config.toml
d_expert = 64
d_shared_expert = 0
routed_scale = 1.0
balance_loss = 0.00611
router_bias = true
norm = "rmsnorm"
norm_eps = 1e-06
beta2 = 0.95
Below are experts of layer 3 (counted from 0) of a mixture-of-experts language model. Rows are named router (the router's row for the expert), up (a neuron's input weights, with its number) and show model dimensions 240-287. Each number is 128 + 24 x the weight over its row's rms, rounded and kept within 0 to 255. Numbers have three digits each.
Before each expert's rows: "mostly gets" lists some tokens that are sent to it at least half of the time. This comes from a sample of Wikipedia text that the model never trained on.

# expert 12
mostly gets: " wood", " travel", " gas", " water", "uck", " dance"
router:136123149134128147112162077099123121122103146134160094167099106153120140123140122173119135186113158150140120124132096115121089140140122138119148
up0:131173112124112140123123091132118135139129067133126121164123110116156137135057088143097121109136127116140143106129125135130150142122155143146147
up1:086121126113158109115157121120141119122118132088112153159110150140127126110192128110102141090119186099117093098129171177167153141145126100177139
up2:143140118139150149120154106153140168141097103124119086096121127148136134123125082153153130124132174138131118130111081125137115166136107153131107
up3:161143131117109116159143096118132076168140121127123091138128132128139112130155105096113129167136178148106134139119166093166156132115115121125150
up4:177130144100138172121097098096119143177147104154119170098152143105102155100127108151154110124101110175132136090081161122147111120127109112096136
up5:114143117101149114154133112104135157064120122092131128116168108159133148144112106137127121121135137153132156115153141116144128174128106106146113
up6:111149097152072126134157144158124159112136142191111122132148131122153138087128116118121124132130141136153153098149118099143121120117128128135154
up7:123101136137104152153116111153118139117150180126154119120135173159104147114119132106141102110086074142126139137109125125080118111144122112117149
up8:096141133151154082181116099159132145170145142136112118120127107141125148134121093141073146159116136124144112147150089125097122094152107093118123
up9:080125110082139128094103159102155110131133125115123132182141169140155108095157156171132170115087146135137177147117177100122141176147103080105145
up10:134088127143116178100106121115148106099111123152143084102120131134098067158151141133142124148114147150112138080132112111114141119122155111124133
up11:100127137124174125118163167172155098120144168124125112124093129174134154167139197120156157096187127115138100127155106122118132100142126074126088
up12:143107135166129074161124119089106131158119102103092100140063113132100086077078088126115116133124122122097162129132156129082159147148139173163138
up13:125141102098143095105157106082173121112151134146084120153163067154140132119138137144126100116150164145116151147087152094147111141107128127143109
up14:121117121139128147158161100115131155128145117129163133114156077159164140118096162149162125136170115123116145123140102127130128165107127143160126
up15:097147107135126119148127098109115106112125137141116117160115130130089142125119128157133196084131100127107155098134091115127187133105144158129126
up16:124120115128124146080142142103095069132146134189159117144118141138127125116123128159113096144159137181149132136135097113108159148096145142132118
up17:133130164139130113131135108139157133123104113114135110124109131052145110101116105140113140144135123126113111134104119128121119123116114130122119
up18:150130125124136099120146160156120101154145108122183130154117121133140141107154168110171127159145128150185133145093114109097150115136106111160085
up19:119112153137103104102128107134099113120131149154131095153111095117094129102115154163128108155120141195094099109140111120098122143155130127123160
up20:127138159144108122146133117078103125103112146150158139128087101078129158121174122137093140136136120126150117109112116121082136148164133134083129
up21:151153178110074123093141162116078124128150142136099148094140104085101076108155094135171150178122090119103098104137107114129158114138176126125137
up22:117120089111121091135104116137131095103081131137118115130114123144149114130161120169160154154105152127155121100140159128140103185124179139129165
up23:111105149130147105156157135149161163140136139125120113128072162135101087170162130099128152084095041156120066087116125105108148187128167159119157
up24:101142139111099118104185124086121103141139131138118156137070099151182151082120171117130119167115124113128078111083126087138153136101081124121109
up25:136139146112118159140171078120133151107128146158130121119147075134128181119153127175107121162134179126144107109124122156104129082133171109131174
up26:124159074121127116105174141160109181134106168123127126103136158137129158118152120145123152115132146140161119103156155130123165119143114150092123
up27:135113102116125126151139048141124112143109157124106127095114142138133129109111154148163131098167149105102150083147091131170140137107138171123072
up28:144185168106131164131150123114146135146137126133155120142167136100104143174118170157145093133143123146152114149106115206107142129073177127138120
up29:137125120107105155142149154068095139093126155132108114116130115107174091135102128104137161134129125136139099129171105087169129159141124124134162
up30:123157152112098125142112091119099138142130103103084130131137133145096111120115124172107108181113111117108103098143109108123162165141112164121145
up31:132144086116134098131118082137087130105142116155180100130126139141131148130128140138129122127130142087141180162153131103085122119097130141081161
up32:130084153126126127163125085130129116117164109152097126146139149119101165094154123132113119116122174097130121094141150133158131160121122078118155
up33:134143075090134116136118161137171126138141153088090122133133100186118113072196124131136120152128092146132092140160126124138116142123159127145155
up34:118142135143164091077164073103099137112144144147145096108132142122091172143101143162156112101132155102115124158144105089088158116144149133155127
up35:143139111115122103131133097151134107140159109166146126099120114132123141162089086082132128138134157109139093118162117162044151116115121131121091
up36:142135083127139155143157116117122174088134153170124146113151165126164100169156108147117089157114116169162131085130106133151125086136111135111109
up37:122124105117141139117069133105111127110166135130077139150152107108096138157167123180164133130144150124119143191111127104167087118113145106129135
up38:147093101136144124169146100106117180135129151131124092083091130115134155114148141121077123148143130126134154112079138122122106152127141088135095
up39:119105164127151146131138104098092091121052126143116163148114106109151139148110164148115114146143117104097140144111131132125129128165088138139141
up40:095140159124118119117163105123121122116157151177143137147156097075147102135160129138124127118122155133111148121140135150118131160107119121125128
up41:114116151122133142122112134151110086142185148148118130116132088187132110114102064118130121160133149126108139133168149122101140151174090116127137
up42:169148122130125138094163115113148158152151143084139143141103084126127098129110132088073133135082088129125126143086189130124124126157108155105156
up43:098091172155103167104140119145113143138165089131094115163132150117095084111139149178089143156112118124126153119090127112112113124114129138154132
up44:093090156182134147177090136115093150130146101092143115116113184111086135138117143132143159156112122167076127141094116129113165145145168133136121
up45:141128134147118143163142125102127107099113121092124117150125124151158151126111137144125109136150116152152135130117078112127136079129121092128154
up46:129143124127114127084112126127104146157141110111130107115125151132123133146179106112095107133137110147100136115129074151145111126146122131102139
up47:107157156156134133119147096119129143078117152140087173149075134158129113115084152129122150122145172099137134127090079134094136129159168171126123
up48:152094131092150139126157093120132136103113145117169058144101117131094170135129110120137133125125147106119151136119138137146088133140140119182091
up49:157152100215100141128091125158137132162101153127096098128151131155114138124128101148149120141108102138109129125161128152130164107158126117128097
up50:120090126126123126077164100099078123064122130144134113155133128098101106130117101147163109146115161117118113126145112176138119131166180109113154
up51:123104140138107107139129138128119142116096099106100140148119096153127090131134122107129127120124096159152073140092104092147135130130095163149130
up52:123116121139147110140168104080129128139102125079105112111124146128126128145105155172130124129163101165127152146111135114107126141112145173122081
up53:146117158158157142123114154123115142120126145126119142132181074109123148141099108175121182115181164112090129162113137125108110168131164119155140
up54:145117171156078106145120081090100108153119148107129146102104086125103102091126122129111091116097158155146136121112143139147159149114143118123093
up55:143105133131116155075108156125104090144096146116147130166103116128141075116137128141144118172076095151144123149139120128157116160136136124138124
up56:114141105121114130153114121130146124119109107114103170155125143174126146137102135114130147148184101122155132103116131098092116142133093173146123
up57:152129147110102117120136117108110148122154104147152105119107138130147151161142116123111107117139096171097122143107108116123132155138104121144119
up58:125143140124111116122160143142105120162147142127123114136116143141164128132102115100117132120124150118099114141163123134120082108143131106125143
up59:103113129137145107154146125146113126099090108117126145125171128120161116166124114149100133132177115154119093089104142106116145110159115138128085
up60:122128115078187122156164085113125123170151139174152129107068148128112175117119117149173125144160111090114123157134151137149137130136118151108127
up61:129097096112139134135150138110127101135109148142110113183126145105129119175153098138091115129168127151114147100151109112149080146136134112129111
up62:089100132114171112137154102118161122135133163127156148106177175086126106125094135121120139112118215139111162118151121139118129139136126090123118
up63:126163118142124162089143187152073136082123167129102145159133159109142139074127102122142148149115134116116099157159144121079076148122149093174099

# expert 9
mostly gets: " used", " enter", " According", " improve", "ruct", " add"
router:093103128105144160170140121126139116113172118116129125151162139150154121127143121105123098075125135128155146095101151158124103135134095066187120
up0:131145144129094095163087183125121155137136138106124142146107118126127129106142116111150106096161125109174111106151137135079132132099114140136109
up1:135136130145101114142109130140089121113152116153114108098105123126116096084090085128145152141141122154157153103133129155145145140133147119172120
up2:138138090120135127120119149095130130117121111086120186146078144122140133094109096107089139101104140106135144115137137127157154120134131104148128
up3:096162125175062116155143126117113154146138165143113118139152111167112084146130116154147150127130099140108103150101167129122110160130086140117119
up4:101116137124133157137183122144150109086131145117168135135146146101112076164145109106141111095132089096113130127119179129106113160172122110139117
up5:144132146123120114113143133083104097179155146173132134148152179117094170116144127126157161075106136114114161145116125167123138155120090129147113
up6:133128105150105120179094120122119121123141117104097156131136099153120148104107107118131120113185159129136139120150085118119127121104113179132142
up7:095119144126126124078134111135125131133136134159135123163091082084129114108118125111127140152102135135110138128139152158104121138155108129139168
up8:137153107124106116153121123128144141137153129122167123136145123162141152101126110112139134151114127129135164103161148136074131141113086111171112
up9:141110118136123130144132135075128129111137151075155148140121113097155144078139104157116122141142094128133160092139097122090091144187142122108110
up10:133175135139119148187120123117125108137120118130146088131176148128122125156150144131163123128131163124145148147099146141135099161178135084104103
up11:118111138095144135105101128131129179129119104092132160151114177154116093129135131116149105060121086143108149141143108088138156115136160105145131
up12:103106141068125126165130131144132160115125118167089159132142145144144117113095085123125120100116071127131119088158149142102091140111141137107164
up13:098124127159192100175119143127144103107123131124125102143119072142126131114140092129101150111147098108108119079123142134099112149125135121151118
up14:117112168121181169136107122142105147104143089110140169142156150101156090149169162100136141100109113150142123124142145132110099180118129115126096
up15:126115074122147138156108189123133102123171157158156154144153135106119142119100099082112123087149123116096152121135144163091090130136135091105110
up16:184118159109114117132134145141126153108132124142156109087127127066128105171132117093112139106125148150150117107089134175103118150138159127147106
up17:098133169125106108145156141112131090160130084113087112155103130145102138154102159116133140133132090157121125139147098122122138153130133125146110
up18:111110129104124127113103134100159059127142141109133123164111139123152112116151095103136128111119133090168129119146141201166123130135106101142161
up19:125107147155142144124118163144104142147093133133130107156150122139139141109098105140167168121179163157151131164145139146097143132105138096121092
up20:161124160170137120130165130119079176095158138137089141111151104102139136091140131089101175137136090139111096119141166117139089133138096143140137
up21:128118126131149131124068159132202096115165095144119131172143147140127076137173083102112118111131135125150132130184158131101131132163083123179196
up22:138125127160157108126137166085152114095098093143085137130128135149120114105107124075159165094138133104131108142128113098147092114153097106126097
up23:078120132115147111138125102095101153154149108151149108143140099124167130109172139112119139105141152119105140142144152146132113094106154131170116
up24:134103107162143135122113123121122161157122124129121091135139159116135140192104134179162174158098097165145141139102093122150126116124150073103120
up25:131125141136101164111102071115107158122126115131143135143144173159148078128108119104130112129127123132144128122139128125117133095122111116162150
up26:094117114097133105117107123121108142118140170105146142095149124140144152070106112100110114153180108114133153117135135128152124095154124116138127
up27:179177117110147107151097097104150123132151146094092106166146140151115163138145150132132107142137120146105113136137127131155109086136125165140095
up28:112126130093101102134136167106130106146103077125113119111134128185125131107123127135159099126134128091114116088125148094107092145122089109130121
up29:077173134113094144131141144179120105138112106131106093109120120132149144115132101094113119155118105182137127128134147087082163137145136099152136
up30:116111071121175136145138121060116152134134097147146118122123128130130126118176136170093079073121125102137166150116133170112141151167129109133105
up31:124077111143139162132110145136160114130109166098145141166152132099096106070096148113148149133135122139122121093160138106126094112128154084127151
up32:083162127124126129087135128115108089099126128158080126132131134132131134131145153123145125152130145093128114104127135136195134091115125125166141
up33:113114126089104152150105113125147121131144130138106126155117120129112150146154069132092141110145121152129106103159126104103146122154126113145100
up34:105176114096132136118112100089088120116114116132135122157159120102148147137118099105121137151141133132126049079142127116102134118100125157165146
up35:078102100115107147148161110143090128130155143080138113097144113111117131110145110097094121149182124112190131157144185110125085099147105104129132
up36:141164149059135114162135121131099121119148140123111120153145131137111155114151146126124129148146131125131126135097141110127163151125145116159107
up37:092146156158209098161147096159119145066132111102154124158134112164063097133126126076150130085123130111125108102122129083088121170166085098124092
up38:093158124131154129096111136114131090133171097128106092140130136169135157101151133145117136127164141102125123117152125126118145127147123068123131
up39:080113118142124128131103119103089114132120152118125141110131127130104168112098139147131108130148137124131117106135134105119157135125091153167149
up40:152122109114145103091163117091126124116136142143156129127106089140141150108172132121104115104115136104119108134075146148127206164171103090145106
up41:126118106162126133121159077087110150120113088121121116143122121102139127154141114153144098084156116128121142158076139144144108172135138124089120
up42:159103130125080134123126095148162153151135087163102114098151154127134119113149159107192113134158171146137092136132136129082128157125073138133102
up43:130119101132117101142128130105125096127156137138152121131129066151150134104190107119111123199156114112105143138118123145169130095135119090149135
up44:106109127081143119163126106129078162116122131151091132131134102139132122153144167133149147148104129148125112110129122120113157124117105110149175
up45:143125131108128155128163131080116140102118106181135085111123128139134120110111145115121108083121122141146130100141125150146111109125163121108138
up46:141106121114099146120138124111155127112127060090148071136114119134143148138134112145127122116166157110142145181114141131120136143139145133179078
up47:170096104094106157142131136109147128155149116143125142120114141152169067107136093159147108096111101107139146145150109136132110089126162116141120
up48:143154123104124114142142154150080131142177147131060102109114155147136115115133102106099115135129136134157160127118122184109082124123125145162145
up49:098125124128102138106106103131089090086162146107102135132161129085107120132110110109183131138144111108081146100179152129115136200101126130099113
up50:149129139136120146093128095106095142184157102106112124146145131115157136136112119135114101111139099138130125120141127099139156108139171114141116
up51:103121134152123105157123133141100132136138080167139123082125199109104112136100132187131116135147107141125155122098130152131148131142118085140125
up52:110114097105140152105143126127116174098169159139099131129106170107173099105104111123166176152117151120105138124099123153104130149137109130131121
up53:126106111102148131120120129113103190138113104135076159136131137115163150136161136088135115105125118145126147116140137137120138133131135115130112
up54:094125114127130097143100105181135133190123135162152133105153159161121126148090166129141155159116137107137115169108151134126130124144138104106111
up55:111110138114133115121141121163111093163123133118122135134136117160118164153175203128091153079135170100109150134104112124108108140136122095154134
up56:115110130118097136116106153121071089143151120122113136125151106095156102150116140116155131181120111146120129135114137095144136160122119121118152
up57:103111129151108120169124171098129125159149140113126163152084140121157083128135117107126123133115126129144139170124135131144097141098123100181100
up58:074168139128132136123125140096118141131136128121144093113135148108141174130107120117072129149107109126123067159104150087105133129161134080101102
up59:129129132113126109108119143121109104124132105128095114138152148164115087142121107126119129112105095125134093180130138106108131104167140104104122
up60:100137129115138126150185137095101164110111129103124092169113170117175164134175120147125115139133170120154124131146145140150137110139095137128106
up61:115118145138156139135112083140090139140196138133098141137114154079136145139118103138114124139173113154103118162119105121110164101082173085138111
up62:148140134129092149135115190120148157101157127138160139075114121100114123103095126114110152130136093150127097112145102118122097132141146097156078
up63:138118110091096121160113142104120085098099193123136131091144098147113127099141134114102119150137104148131141115099122121110102151126173126170124

# expert 17
mostly gets: " American", " York", " US", " States", " George", " Japan"
router:146124129123118086135117174145132142176157118111092125121141141134119150130142130125133106136144071157114167135097101102101129124118145092082151
up0:104095155171106124140111062104119145103108094131148169156089095117114188157172129115125125119121115137124169131140077058185153114114112124092118
up1:135123157121176131139155125129162122139166111126108104150118127086127162107198143124099104119155126111141119098113151166082148104139149101131100
up2:115147105176146100163152091098112138120108132098152127127091118098132151115157120161126121137134082133107130120129119099134148133158122179174125
up3:141145130126130146133110127152085121142119184137164064126121128149147133154125136170148153180162148135169144101124146143146130191148131099113079
up4:155101113126130121163144142170114102148169113111103136106091153105144101119130117137161114186109122167097093130141142109145118175095164058115126
up5:128101184139111108152145129096101131153131138128068083180125157154115163121150094124131105132147079076130132176106126141126167163168148077122149
up6:135120102128126148118132133080134116138150139137108176127123104068147168099123111102094121153108080136105156105119108127108147143137101145105151
up7:106129125138105168115084134132155113097137111109126155126136127120122165154093105139111111113127111146140144136158119168142103148193103134121111
up8:203133139106132104138106118106100138142149096108154113156136125133111117097137111147128128132129122164146159105113135104166120089133131115141081
up9:102123124166126085085156122104098106116125101164127125155155134148149171101085112111128101158115096153181174142123146169139110117124108171112133
up10:068127142090077102129134094129137149147122114100103099145070172131137113114075115135121139118117130110111121125102122141167108110123142125088130
up11:112143177112112080122157117116100098196168093131117113107088120132122152138142099127114126140146072105122146111141129138105119155138127163109132
up12:102169153101155132151103114078148103110132107139142089129113115114129136108091151129124129152163153140121122075141152116129113158169141110128118
up13:127102138154121119115117114170119145109153152173136155135090133123109150059123106131145125162144137123114136159132105136127095139130102088127125
up14:126079151122181144111105125100158111138136155166146116104124126147114161120142108129102168154122108095077126129136094130114131122118065122145137
up15:069162143139124149172149131112105145107162133100114174170166140136127131145082117108118153106117147141120141062123118158114095171122126143085127
up16:160146123105172114160117127109093102120122112132115143113133154119160137096106132097139090089120159193141184129119105114104133124108123097128106
up17:126142104095136102089098096139132104132135139084138138105083148163096121139167135132158138129113144095115159061141131077109119118157104084154117
up18:170122133126141142121127126137122103150101141104135141156136116143167148109120131068113129158139123172121180128126119120128172144116128105114129
up19:127097107131140150130131133130066140175154147116143132139161112157095117095133094140112091140110101098117134126135083172146169145116143102140152
up20:110114144138100103102117134068125148127140159138139128105133180139143132120126094110084138124099121176131149127118119169133131144117139115142101
up21:129108063192122087119157101142124112158085139152118127199117145118131157133153134136150112142129163121123114144087109133109103110103159122135148
up22:113138159141108108141084132139121087128170129122168140089138101127115112130112125147136142093163144138149114077104116111110177151142108108096135
up23:138156107142124103151143158121144147101125096141108140115156148141130154083129077093111121135075117147130145151113070124138130132124103099100119
up24:083181133118117093111145104144109138144181124126073154112116135149123135174132147147100151077138149133098103113124147139103109078100120137101166
up25:096168141115154116087098136134127171124122138138098118122145135156135179137130088085115147157126167149126127132145128128150121123123134156135107
up26:182165141111126130125135143121108114121122162146112107137151076110134100087188067107136172130135120130106088160122127155095105126162153147147099
up27:132122114147149122167148110132132106151126130134166140133160135126133128137123134125122097126088126157132135110129141154137135080125118115147129
up28:076148152156112127093130171144090167133123114136101137194134115092122132145156162119140100182176138077125140119120102168174145153123069144115177
up29:084130127149117119105144133134141130093109125143079126184124157131100104069140089128097150129112122120123120127113092150168112129152122148127154
up30:095136116090132087190131110118088116167124101086114121112122115106120132167116152116113112123179085119131119116133126133097094125077174150104119
up31:126088133129148135109123150134129143088125099164104154150105099142128150109139152136114076183154128168182133149115152097106115137097128115149135
up32:134132083110123145153139118122106102122108138090089140147159124094125118195095065108109129137125092113100101145156092100129093108150135110111136
up33:128105177129145100136129146145126156115102118146124146087124137114119136162130123093133075142143127112135126156088124174109072125096083132119096
up34:129178161129109114121091135128121109147156102135148072134104121102126152114085123187135130155173086136116126119111138092135096140142157177137107
up35:156081127098149171166108171099114184119159116131145136124118123130109118132101109147118185100152133114077153142124136152108131107113124081171153
up36:139111139122097118120174101153119155122123119119139132140093131112106095111104091129144130142167123149086120105131092082180115143119142101092121
up37:145128127125126087113114140166156108148116152169120149111129131090129125114137095136122144113174098144095146150163117143118146113168145149116138
up38:106153126172124079136113121117107141143123115125136131118127105166154096133119133106147101093138156166084109071159154177125117130124113116140128
up39:155104101142136129102146126122138171138182169108144175123115108108139141115111117114107116150114118156156141105117118120152117113107117085137119
up40:138130135115090119165152098133104089103083111106081176172114155113136136088121120084148140182138099134127135127123091074107144141127166128132134
up41:116108101117137124155136122127144128106160101104108130101143164147153139150173140122120132136144117129138154082149114167145156119132076126153155
up42:130149131150131176120101201111139106125131119128087108086115111116119161109128151096131132174138123130128163154102114132120096140160089135123114
up43:046149138113152129113156154159133129151127160123125094171106163102112130107074141091146132092088083137172131086114137133136123136138158124098109
up44:106088118108165107148141130115110119132151144113145144147121092141108137150165145108146114061110151151124092113101117162116117108149176130141150
up45:111124110124093155125113147128126145078141150107124154102151120132105081108155131153115103102147095147122167096110124149123145116101153118136091
up46:095148117137143103114095163142101135090131176120107135117121133152122133121145112160122154129057118106116125133134142156109120117158140175086161
up47:132160148158163136171129114116162117141148121126109115121113136172147107140074095132121127156073130129147136109109127127119146100098144076179129
up48:171117127103105143074109160155151100132125158196102132113112150108139130103186121108099123165150182107122116130098134135160108131144095169150130
up49:132129130142116153132177104144136150195130165114146105143147125118142144126175111129113165094113075133126123126112163136147102118156122166151124
up50:112124131156115119143101088128167132135134106139109161109153115082111167141120120112133173136114136135165140139112095108114106144141113158121159
up51:136184133137110119133128136103125139111152155095118117142155119103144117114142114093128109152135066126111175102104167156134143125124113124106147
up52:122157129107160110151090124179071128110175170126106129134138122144143139113123159121113090142108065146121144126109148168132130151100179133132183
up53:113115126145136113171115159164143135118123106131136111128131132119125129151124155106103118105118124130128189156130146135115173136076135159175121
up54:103177193140110144145110150103099114184100121158119128172103106123090141109151126154135138164145153146118143172113095156136137121184061110116146
up55:132146095127175093147111120111092116086118103126114127133071093155123141149131121159081111145141102088138132092118090111114159073140134111171132
up56:130123126096163100148124155121149125171140123153153117127085143122084131124124099124104085080131146106117126133121148096128116171153128120138104
up57:166128105130119155138146085114075134154117183138139168106104135093110114110173089106132095145132136148056137075107128159117126136067139096096116
up58:157140106154048139140127085117145096130140101122106102120134147116154125155102100126147124158129123136104147092119113151103109158130153157109148
up59:127089133136180141116145144143126148139141126113123104117107114164091134126118153127130126128113114163113152111084097122134115091148142106159157
up60:116094135128113100140126125150172115149102114133132177097150118128127101119144141130123085107092115140134119125122132116165092163131149173130131
up61:144132108172100128139154167108152156192118119130112122100117170112126193095137137107142133145137125147120187135113155126175157141151109137143100
up62:111138144126160075133126129109108128115156153132114115160156086122136154150086131140182139121144094132123159122128100123118123130134084125176129
up63:110169113115150096101148167090133149094120118139095152096099128098170092122108110106128096126119096127106154170150106113105123142149129106136119

# expert 23
mostly gets: "nia", "asi", "rio", "osa", "oda", "ibi"
router:124075119127161094153114134161136177147165149167129111153143102166086164166139121140113119123114148111131136112114147134137153100121110095135150
up0:118148131114187139157111096115157117112136124145115089148147106160114117155142136135111097081103063139144132140128145102113160160128102123152127
up1:120110080133125111142098091114103162162126151140102095150104140119112167140163171126166142136141121099106109121104118144132148138104130103113173
up2:179113127145131125087148107179117107135144132162123113154125107099158124130189106113162118127142129083154144162096123150106149109163141146104141
up3:174118115090114129145131086135147154089119153141134151161169134181129159141116131154126114116138121140103207137121111124131166129117121142130130
up4:099130119108134121155126118121073158189106136163140109167120117126133145124088097141163142130143173112102124155137134136142139092114175131115118
up5:073147154164129124122146132171096142123136160102096144127113169148097100145100140158151099111106128128143104122111129173131139108166116184127103
up6:123106109117110114139113173161092116084074152109132161143116111088160122138095086140110111104111166130130078169160104162115095119111163098119100
up7:160102104137144100120113126130124110175150138145127130147134112170115170150118087143115119134086139101130093116137130153110154154153111087156124
up8:100149132156160117107155126124139143184112093150128103180105110121124162114207106100064116101131111135117125141134150141099138166142136085154162
up9:142137121109164139129154125183165126111120153118137111125158090129131165137118115149138153162126146157091111150136173147142123103120107148102144
up10:121113151114143132178097128116122115166152118090150180070135131171146117146112129155105113150137150140142114108136128152156105135126110100117103
up11:086065137115112134130112118089139151131161162187132127149119151060090172125110065111128101135148140110111110137150130164093146140104117121097140
up12:173156135126168120091142142116111143114112108152127110143129143140078146111152138098109135130157159101153141171123104108138132119097147118126134
up13:203111102143146113137111068130100160151098093122140108125164109135125106096124192135119141145136119122143087163124113092142104158110102118183094
up14:137118147145119106119124130125111088124121155135159111101140119093135160145116174120093130090131152108146139152154130111149131135119112095121104
up15:191123146164126099111115050129128103175131125135111090089106132109125148109173138122150120124130098119200126156118119115108128121137148161155155
up16:129109135134147104161086112147139096126128138132107104117139146125083121098128119113097124110105158119117121114125119083128139129132130094108148
up17:115101129119096150077109141122118156094107130199068091130152121128067112133130086108084159139056130162125095120123195137141128129144143115155113
up18:126111098101129134129147147144114110139126123142151108099128095131070102145161109109154167125094121162138085110138128088127125107154147108106143
up19:169152169122115094155119155158122102129149114147144156156085117123119095145167192110118136145116133087161153107098115173096173075134128123132063
up20:100135130120142089181132109093124176151089137130125121171158148129159175154128166129134115129163077110133142092126180127119167093082114096148143
up21:112158135122123131135146124146146149135144088157090103124129129131151138152108124144111129112177083153099167131175125153109145111169082111127117
up22:119167144147111105111144122136137089102136114142125143111125128145159121117097140146120124156098124091172160121119125105187128106157108145093125
up23:137127096123121116125138113124073186073123142120127120130078132134131132104107096124138117127115104131145130146117127088078121126147150133128126
up24:112116107133106140150093109103101160138148114137121148151139094138118084120093149147126101148150124096105110099127163098164140140111148091166182
up25:140123076108139148108079150118133152176147156111116155179117120138126116157132130156093114152103150112122105124148112111121130143161113080154130
up26:105115140121113090103102157130116112128108129143095181125141114121099118157082142118123134120092128091164126084171107092141155103111127107128136
up27:090105099149101138144143129111140118101118139136120115120111120164145153146156127122124110098128093108079129154123141134200117148141174112127140
up28:153094147152102107122130124103157124196157143148138104119113114139147165112173126141109090118102123106152130145133087131128156153160115118133100
up29:118089117143106084103152156125106158154133120168125139194115142146102112105138148139149112151167129101109114088151127132182139085139204128136131
up30:118156111126119126102106136153121171181120140177148130129099105145103124102109092091109140182116086138107143151133111142096190127132122159135167
up31:122152105147137128190121151177102119085120115127097141123174136152092123144130128129124148048128140111172132119107125115093131112118122122130139
up32:116082159144114118175196106121123171140111140119153129115132107115103127137121119142132148143154140138121123125106132139147150130118107163108124
up33:153144099100161133116104187147126126143171131133153127145157119136093186100123104115152138128127128136130137134143133102124094090137116104093092
up34:166124119158142120169121137126170168133145129121130117118106161150126136096099110132153143153147136087119136124123120137129140100105114108123087
up35:157100123121168125150105107095078111128158134115133153161111099094099160137134152119134089137113126125091145111055126123094170117155109117124088
up36:107143143092162117118134157187091139100128135130146108144154094110131175117138083121107154144083171126116140094132172176122087121137119134147125
up37:078117167095133107159097077159169126133090140125137152164116116140125168153152120146172110117109149171151104137101118116103138162103102131138142
up38:099104161125121124116109171129109103138156111122115138099128110141156103172128144154140139136120117152112097116121135164138091120140130090209137
up39:130139094162125111145107135135118130088179153134131120119152160106145141099187102077141114132125110117134156107142119153125152103138112122187127
up40:156115123122125096121133110116138101137143151146128111152170120157118087138112104145132143121121119144153139112163134073127138136144135097131101
up41:120108172117108140179118115132088163139128097119092153132108103140133141145105112171157150120110096141123171184161150109143110182106109116131097
up42:120107094112145118154127099112130146118165126120107101118169138128152168194107077145112098118162136111175104112142117118139153140113062138121097
up43:166141067100143109053132113132140081126136162173118181113124099143160162110120072134180161150127167123179100126124171099106119124176131109094128
up44:095085140154126126164172133196139171117148143128132133082123180165107130107130133118130121079118127143109116129151152122090129159107124100148117
up45:108087121120122132156135141091107149145108148115123091140121135167145211136151140116099093167179148159154131143135116136076120130126157095131105
up46:139120102121178118169098117160136170153126128135139124139089095107108118113119125090054114101143157134136114191101123114152144124116094131111128
up47:135121167097123145138139135132137159114104103104152111150139140174097135141126107144127104096110174123119117102132135168151152130128079104136130
up48:147146115148179077162104156110139149169110165137169107137083141154128112160127142121145119147114123122112129108107112141138131122130145117126097
up49:119140177124110115105150117110101145115135149139115117161137119151124126096108107214100116195171124123153104112177095115151175093126135129108116
up50:127103137160121138118128129123153119186140059131139164109111091161114154133135128076127148158106132125122105070153119092133157142118165135086108
up51:131082087170132148148114117159106140134168104152101138113143111123186124112138119113150132092129114099114157140124146143105119164129134142184162
up52:116105127121110091161116111170160134130148097084135198136143174106119155133118116108136107095105133114129133125136155119119092108109149122135146
up53:095107092170123128153121160133069133128087141146115157077164091116140135136140134138169106149146105105132131054121143115153116114124131160169143
up54:120113155142136121118129107154108136171132117099134130158093133105189130140150111096093146151099153153156143095113158150103133066130119129133158
up55:153151153109143097141193139121124139127081142164113124130113147117100136156084152116181123123149183139099111089107153136137188100101127200108089
up56:149108132176109084134127080175114126117114097160092133139168118126119120147117121151131126104101105097090146151120117141152118132181140136104115
up57:174119094086126126136114144121117151148153131139116156143112110115115157137135126124147172108180154102096125102106148133100104141119116088110144
up58:190108103143177117170124111160143150102102098168176101151149155160118085074158078135133114144098136135136148122092141113128129129137141124132130
up59:116088145144114130150136151143123164136131122135108095125139102101141102133106190110099091157125115100132132128092143109109082163134131149114160
up60:190140106124169136114149086158149138122110104155083139131156132158152127152140117130108143104109131157107101141143159114134148151111144162107116
up61:102124163103140162105115144160131154064177148204134140161115119135108091143143109107119097118118145126120135145137108156133123165103173130126156
up62:090139104098133108129138106153113153126118095146133158133114125196120153122164166130122158078150101130127166132129123101158173150151118093103130
up63:107100176108150105154097145147118127155148112197100085141130125127072131150153127168099152145158165125140107179107148165139146110166112118134135